python train.py --n_layer=8 --d_model=256 --n_experts=128 --experts_per_token=6 --d_expert=48 --d_shared_expert=0 --activation="reglu" --moe_layers=[1, 2, 3, 4, 5, 6, 7] --router_score="softmax" --normalize_top_k=true --routed_scale=1.0 --balance_loss=0.0023 --balance_bias=false --router_z_loss=0.0001 --init_std_router=0.0257 --lr_router=0.001 --vocab_size=8192 --norm="rmsnorm" --norm_eps=1e-05 --tie_embeddings=false --optimizer="soap_variant" --lr=0.00263 --beta1=0.95 --beta2=0.99 --batch_tokens=[16384, 32768, 49152] --seq_len=512 --train_tokens=328400000 --steps=10360 --dataset="wikipedia_en"
Below are experts of layer 3 (counted from 0) of a mixture-of-experts language model. Rows are named router (the router's row for the expert), gate (a neuron's input weights, with its number), up (a neuron's input weights, with its number) and show model dimensions 0-255. Each number is 128 + 32 x the weight over its row's rms, rounded and kept within 0 to 255. Numbers have three digits each.
Before each expert's rows: a language model's description of what the expert responds to. This comes from a sample of Wikipedia text that the model never trained on.

# expert 15
What it handles: Pieces inside personal, place, and taxon names, such as Robert, Martin, Orlando, Girardinus, Lorenzo, and Gmina, often foreign names in lists or tables.
router:153176174117128106155114097152115151065077089164088069134106125139167070094134171093131121117111090150108125168155096108133113106177094181159134109112152155127105113081153134109133119160112090122063152144155089138127104101123094137117123101086124173156087093165158118179130145137166117171098084113110168157099124130088128113152114171075113132118149157114115106164158126137168076113115106133086084101138153089159165152159109125121107162044107081103130143126177102110161178119102137144172101075112111111119109087035196098138167118099152122114201146117064110050139106126096095140121063113192078094143143154105158115134143129030141138142126133109146155096167169109131138142097113074166094150114092133090130101129075087078173050085126107133134102202139128070114125188164068
gate0:134169171163136123209103025139133147122144066107118142132138112126126161126152143112191225071139141150124132099102120131180126125210162169137087150170151143153083168126121142097168137181126117119114234087099131130124172125107110132139106145109139173110083148134130136108145133140108120124091124160139134138072116129112127121093122117121141149129131035128165127158115124118149062132070150177126071118111134112112130090143127163140100150137144126128133132095126061180140117160133126197108103049156119157146222138130108174140074148171183098164120181080168115127125154126115134116142135122136117160145132128119122127091138140128114087146126146126163254110130137178149137171117128064108112142113117117130122113117005108128115105128144118104162099104171140114124153137232136
up0:123131123144138158109165099113125128102101134118131104194128128134185184109127105134121135045133104132155098145045157135104123084163137136139149161117117125078109119121149065178107137111155129138128148195146170150182073121133130111093124066107084133217083116156128184155115168096156130083126138168137099072143132133129128104136134104131129123086149130217142148127134134124046119112140138133060091130182128120226111118148125213187181106133113149125131127192163118090139102040135126211131185084149129105138153127113117117131147125130104134217095130104088101101099058172119152142111179095128134162101123171161105149110131123135146134166139099129097135131157140158130141130154130121120036113127169174092093140084180132139195164189095122130111117118139118154114200128077129
gate1:131116115130135130085152133122122129125167122125140065126128156115130065046142058138140168136091119030128130119147173152126134105135145127108144084114104088223117120123168114110138153143092027125135108145113121211178159088140127145115149125127131126140121052136170121115127155125121128210150082114128139160122116125108181128117195130102146080079106131111109132120141154147126135124145082096177170121153128137129130131035132132075105105157081061186164118130093194089141152128078155123124124136120089139129126148062128058129154188142121137047099154117146137130095254121108145117120151138093176135123124120085127127127125147122140091110118139092119132130135183165122135131208135134142127093105128117201129122125150220122148109195092100149113138152118138131128144062118189
up1:129205123218158085131129136113100127128119127122160130108094110130112124157141150147206129153117117125153128145116148159130131019149094215170107141195045138185152122061154119133138204166125023129131206140099142142096106082129106142185135155097139121108176092126178121131209122124132135145102108049092128120139151150133137132153138107102117131134121123126155113068121163089136122160124100144125098132153125132119095022088153118081107125115057116189252118117129130153181092131152143097106165141085122128102127134111125150140133178110149120054130135161112115103189130101131108127123133125110127129102126113052111166135133156152142119143108162148109113154120190128192125097144129178143128127144131143136152103121142140125111127135093132082130146163137122141128139160183048
gate2:175120129079082094162134098111185120120136146126067067170128180127143074136149117068097076154089121106061152084087164133115140098103133136097113120131129130108112085139146133076130110159121141125129141134128128164144170055168131120127149163148086136149097089080104106064103133126127043110188204147100152155125149125127185097135111119186110137102106183116119144140125157148218159093132068112128127117116181145134100022065129126170103136106133117134153128169200172133135182092106138139135144120102134073113172128141130124125088124167114116117211141127125113167136127124118200122155136084130170138128047147145132127041120114162105135123148104129071119081117106131117132163194085148068141182106146134210114119136121088146139124152144071133127104161117178142109145126110061
up2:097124122174183147109130121148161166129067100075135142111138088204192126138155141118132126119189133152151136130126102141092122029108113148152133097144137142146151123182093128109084105162133233059048119143084150155132143127128137108167141065123128121123108124163140134124131122141130133153129162158123123247059119135124061119111141120199130114166126074130136173094126139111098135129170146173165136139116128108176172097074157098140135198100151202149168201157128099151180170146154140084090155068129126132106102104131151096101201168135141096140116138130122141140128162129124105115061102093131057122186159090122124236113160130128113093126142154124129118075119158184129181140114131119132121136149107142124105129145091117146116096154147135139141108132124149116183038133135130
gate3:059135163140026112127126118078128123149111031090127119128156132129157141077132115133098126183149144127116125148106138120150139184158147138162122081141127162120126028135124115129092139127086109150149120078182111122064167255104113114160041126124171150076129136117127187164114165112210131185188121181110185122131130117160175148130136123170143183124035127096107163093123138103128083138114137143137115120132159134116122129123133114132154117125128159089111220128147133128146143121128115111133123164138128125113104117125167130120067117171136041120090144145125111175098124124102208072131092108130106101130133128154178096134196113083213167123114146116131124117140132128103124142127127040112135109087150111114117176148157123116099165122139179128128166115114083134127101156166142
up3:218149082143164118118107150168106122201132163091138142119165181079166075193136159144070101104086113126210141132109108102136153134129158077119122151096112137121168123127119116176087152167154115137132190206178095128127127126140137123132117109126071116129137134193167193168201136138181170128143119118117141100189107099116123106128124144140129101128086142132155127108147139115078128145117113132107135134131118199104127140190142128111136095114160111188135129149066118058145127075108132188138091201129120114106092115123141128108126121140130126116173128104135144144156144168098098138146170069130157132072024128121166176128125141121131125095202136167128165125127172118124187140129151127153142145163232078118109169129138012101115145152092120138138118066086118130169086094122161
gate4:151125122165131103018098108128126211130090131162066124183137075133115128080123110121171085123203128133196131137162144142122146158153120105120139130104174255138082115144175139113125055106116102103138132124186129122151119112128179121127146178122127139138138162130136092126119078155121133125123138121126135132172175104133125094096081157121130162199130161122121113120153197209076129109129149128116127127137106132090129091129077136114124141139119128080126150141123147132097159168123153116135186118113126066129124051111158144185136070132052139130115156137110128160119183094126124111135160142149154128125114128130136056101134098050132109128116147140124101134161101103196140133128127127111136136132119149092039133148142126131016126080128051146114047149123094094140141083167123
up4:147086139114092174102130099142143129126104124099148146132120113134164165131228102156127099135004177117157091113107128127145082105110151141136136129167148118111134056117186187136123109193121122176165146169134141126141183130140079120141095132121138119127154080141128095127234193130102194179148071134141060121168091126122094141063035135125098126101153061125114126132097147133132125108128128134179117176151156098127131130128125128099087172117089104034134103101142138123173128159106117089140105085116170092135129121174089129116162145104142127120123128154118113124119151159131100189127127125127146123128052075132106179129148128069119095118152199128238188108140126077113157186146124159132163107125115106140145181165116164117168148125133140166127133120156192115160132159095159
gate5:101056123171165076133108112115121125117151126182163175202085070170143126128131122128124124127136152089172180134122111167099137141141085163177134177002117129145121123129170132126152091126071125131136059163124097126230135095124140179125128140122123238118075136149151136153134148099112135123126108111127069129131140155131129167172142147123079092143143111088151133116163102154135133116147118122160211071138139136105117141129122143120105186116133135105220134110105091108119137111125168125137123128120094064115141123125137130142154147065104139180125196118034128147164099137151147083198145167132136180113129150128129154210091122137126201140128179120124102157166165127131210152163091129145159103156086206087141107119145142106126123121102152141120130121128125108082140133114054
up5:128121132099124099074226080074046130141081128158123123084116161144128126138097130129148014078092135129070126161151116109126100096126126076112128126121125109102161130186106155161127123173132090061108121156030059121038135163134116122127163141105128114116131136125126131116146139159119124130127215179114108124141140164103127071132110160160162128130112130119106127132112088116121163145123094139115104130158154160129155121085134151127122125123113141153112116163129128148095126148115154128136128149112155127160140189094126131123149140171149132136191138094120125125160225117140132103129164126150133141152216176000085128082085136136134043130147138166117134122194123138129135131149177188212172172125142109072107103098195076160132111124123211157138133114131143149135114135120149
gate6:196165117143117098127128120129083106051137185142122162211158119134108096155122126045176077148136128173141122120112132102090114124127112171152135106141082131123127203125103150143126130133132138179112122123183111074194103124103122125132127198130157143157155077201125168153144107121115143181125134137093129143135120132089132123084091104088143136120118128146110162124141120160108162142112133127161147149134131195087171143130120082126143115161123127135140145142134141112246133182109162162140141120116118191160172096123114117132046118128116200113104155056050039135113117125059126120126119061178151135072144198076125128122085129095091118129129121080147160177114143143115130103139141082139154113103206124094063124111114104223061128128106119105125125174124152147093129125115079
up6:164127134188126129103112109136121167113179155129124111127113105104059119117102128121086125125161169153148103218129120124103130161161214161172053055121192134167095143134134181123030130110135181140123125143103095145003133127129212075148141108115122071115129199068190125063131131113130118103161147124138127132143188129130110152126127174122140135124155113129083142068156131111174128112084165137136132099134095120092107108129166109159106145151151132141129180100038127132058102128126187111077128133129135135044136090105168124088094126133115124131134140130156085190127083103164143176138170125111114143129036083134148072109125123145143114134090127121162091146130125161138132169142089117135114118133152144108162137127136207155093135100152134119092123091144087078126177136156124
gate7:165109129092094128255148144140067129094033095161128126096188125060123110149137147100130126079158113179112163083150093122112123147134138158115119102133109134149162129074187155141111125157097135187127165126092120126116134137100133127123137137133106161104088146126119104184115097068128098120168127146113091072061086116197140206130132140115157085139111110181238128148092128132109127045125140171108114140114143092172106116124158158169132161153151093137089128128133110132131184085106079044101116117135128112085132192127123091127111054109130084125082127152113194141109183048117112134123133042099195113113124125073146143119080112128097170128173136120119086120138115074132122129107109132118134193141090140108134159128144120136129163143162120147109136081128128133126152059133104
up7:146177109149121139145138154099124231072057116137144206039178141122137089170204128138142121128137141104144195152124131133142069124105158115133080191165128153127169115155143134130130093109127129175076119231078085202125142225118158132201123151143117112106053082149118136098123129135132063114149126124144125105072133128127090151127111119160126095129124107159155125095059122104129158023098119127137146121060148103169133077100142133140070113130090125135035108114075116140117134082116130119128054097119149068129128123132157113115090125123147127130093098190108160128138124126126162114124133133151129206126171181129127122192174085129165108142118105107133125106139106124106134137097111131085144136053147129130145180132131121128145089134121092132131123093118124137143119110189127
gate8:130148131162124126118145112126161150135074124164128126065087039154124154130138136133125102158107128163069124102116066101123080109082110128134124186134054129129072153124124112007114098159118126174159143109143092073103135112121169099127128112117155132126126148133078169080107113065160147113125108151137115112119091120103137127135115088125078129072133116135069077092152137080136128160123066124111155125134131128141135093116127128137169074136100178172117138123122169112173132185162140119123187119126191125139121129119128162085097083101134066068115078106130123156115183127126104059136119167159085013187127150126136078130082199131079168131128118130130131098153170162146065113066116108135153197110146099130099152118056198144157130103169162116132152198104184156127157129128109
up8:122234129104123096199126135073146168133176124129139107129133128126127102135132169124109076123125124177096122103127132130170131114118131149148130144134143145125151146109103161088135096145065102061145061132189084128130133051077120067150180135130128115142099134102111103108144086107115116146174201043152151124126143152155139141095132141195117140126144117139136164131124161125095154132175097108137162172121142129211121152122000132137109116192194134146129060087191131128149119124103127113212075103136142112160127085127052135091077135121121175125139100155241065130105079087134102126131126064171141130135126111119110118181136126115125130155047131131122126131098129091089137127140124067104164127135124129120127132125106114132087140122138125143107123096131115123120120224119130
gate9:152082125061148122137104119168125092089143145124149126171021128111138136157122106137084118150125082151136122113134127198146069104116075142125128123099134101128133120008131219094096129153115089155108167118121129134150069125128134136105142084088160128115173112185129097133139121105108138120142097182123107116115147189103131141162118134105111128183115146097120147164163177152123079126130175171128132144121116120086160155115121060154136149097136143094138126097129073158130129122128049092111157175133117149124125094045136146053130125185092123130129156140135129097130112173127116043103145154185199167129142059097086176161103127091138120160181157117164129094118161136131124127084114120130077124100096120119086122116124182153115127134109126125139107169028128134146114092014058
up9:124063119116126108137126161177120118130135156129122133192115108127098102134115134130134132134135121126139126128110195124069127111190150142203151128191071128135203056152080127116127134129131125153128126147117125125132167082169157134135069084131113131177119132127125106129178145144111156145106097126142115113128255108063126163129156096085141096223255134110132159128208119122173102077132100085099117133108140124127128078124136075151150140128132130139149151177147154116146126107145150146145157128117141130140130203128126104117077079183117125143179124127058128133131137104113124057159127075172109127094157132102136098109125050116109169127124139127086168149114129119129121119177163112126169134139131087037123187156102077118100138128160127135126194146031130157142077088101153
gate10:126117114099123081069164048166135117067127142135106132175103068194129114102130148112123099127177197127128125205170089140150151130136141115108160140079145136119116037072133124086136145115181107069161127100128124140118145130190126127127109133160137077131084130132097124128109129128092128112135126085110128129118124049129073087121137124095116134130123128128115164155125106122168137141122097114119097081134099102109128108129143105108163131060123183150104197123161130145129187210117162135152118073128126135066130108155188118127012111144078128130128114125127167130015154169189120111156129120123148152128120129104120139162118126067117138143133126105116125136159119153158125127110077133126020109125083156097102127101128124072143086086132161188137164247170138119151107106168093
up10:129121102061198152172111066124099120100130073130130113114132110128122112143164137151126133125128139085136190096130109155160191106129088136123221134136127082086115116113157054220101126131131056127174143125160124119102130169135188139142130135168130141095108141106138134108090097084127158101142051140126119056074208145132087082115124074131144112098106174176112128128129150182209128156138096146130143094145145127098123143142120127136152119084149121085166132145123104210156218139089067126131128149134114133156153135141116106116169205155103110145086239133188068132122145112147109140132098106100109107035121136190165160163115078111133105106087142137136121172102156162186098185185143127136108122124111132120134109146131148131128077107112176143150126079131090125120121148136146
gate11:144195104123197117118162156110125161126120127158133112117182137201152207141076144135118123087127120190112125105133141127145164159131143072106125139115133108141128135098121125129092136162122053159153123107182147144151114195105146097124155086146129052129125155135128099230123129112128134247059132074136123171143198075149081129139130177128118123154087123190157063118132128163129127131140126143143089132140092133104127127169127120140136115116122138122116151140147140071165112112126121110130128137045145186126127189105128113127126115141132148166158117155158115100114127118126139044054080119118125102085135149116161155061097129149132145070129125050109102145160160087121176122104117077129087070152105105141143128144119142128197128138115108127048204220104124139122201159138120
up11:125125137134128180129126148152100144107089133145088151142142119086180102052091123106134141087113103208064117141132153145068153097093121131168112138150129100126103131084093160151149107108130080135133127142108128125135162177135116126137163088096058126154112072128169127132153124086123086138142189122183127130145135113138141089099150137121102133123136180078136156132155146174107183111090145148135054223133182131114115127172176127134091114079084165194119133125147130123140070192150105112128146104108120128166071131129126053110126112114168162115087115161109098096128143116108211103121025099075128156108079127129175142106139132162096092059221129000129129092133143129083172135083176114127096133107132139136119140110123118130215130128136153123133133159113117112124128184126177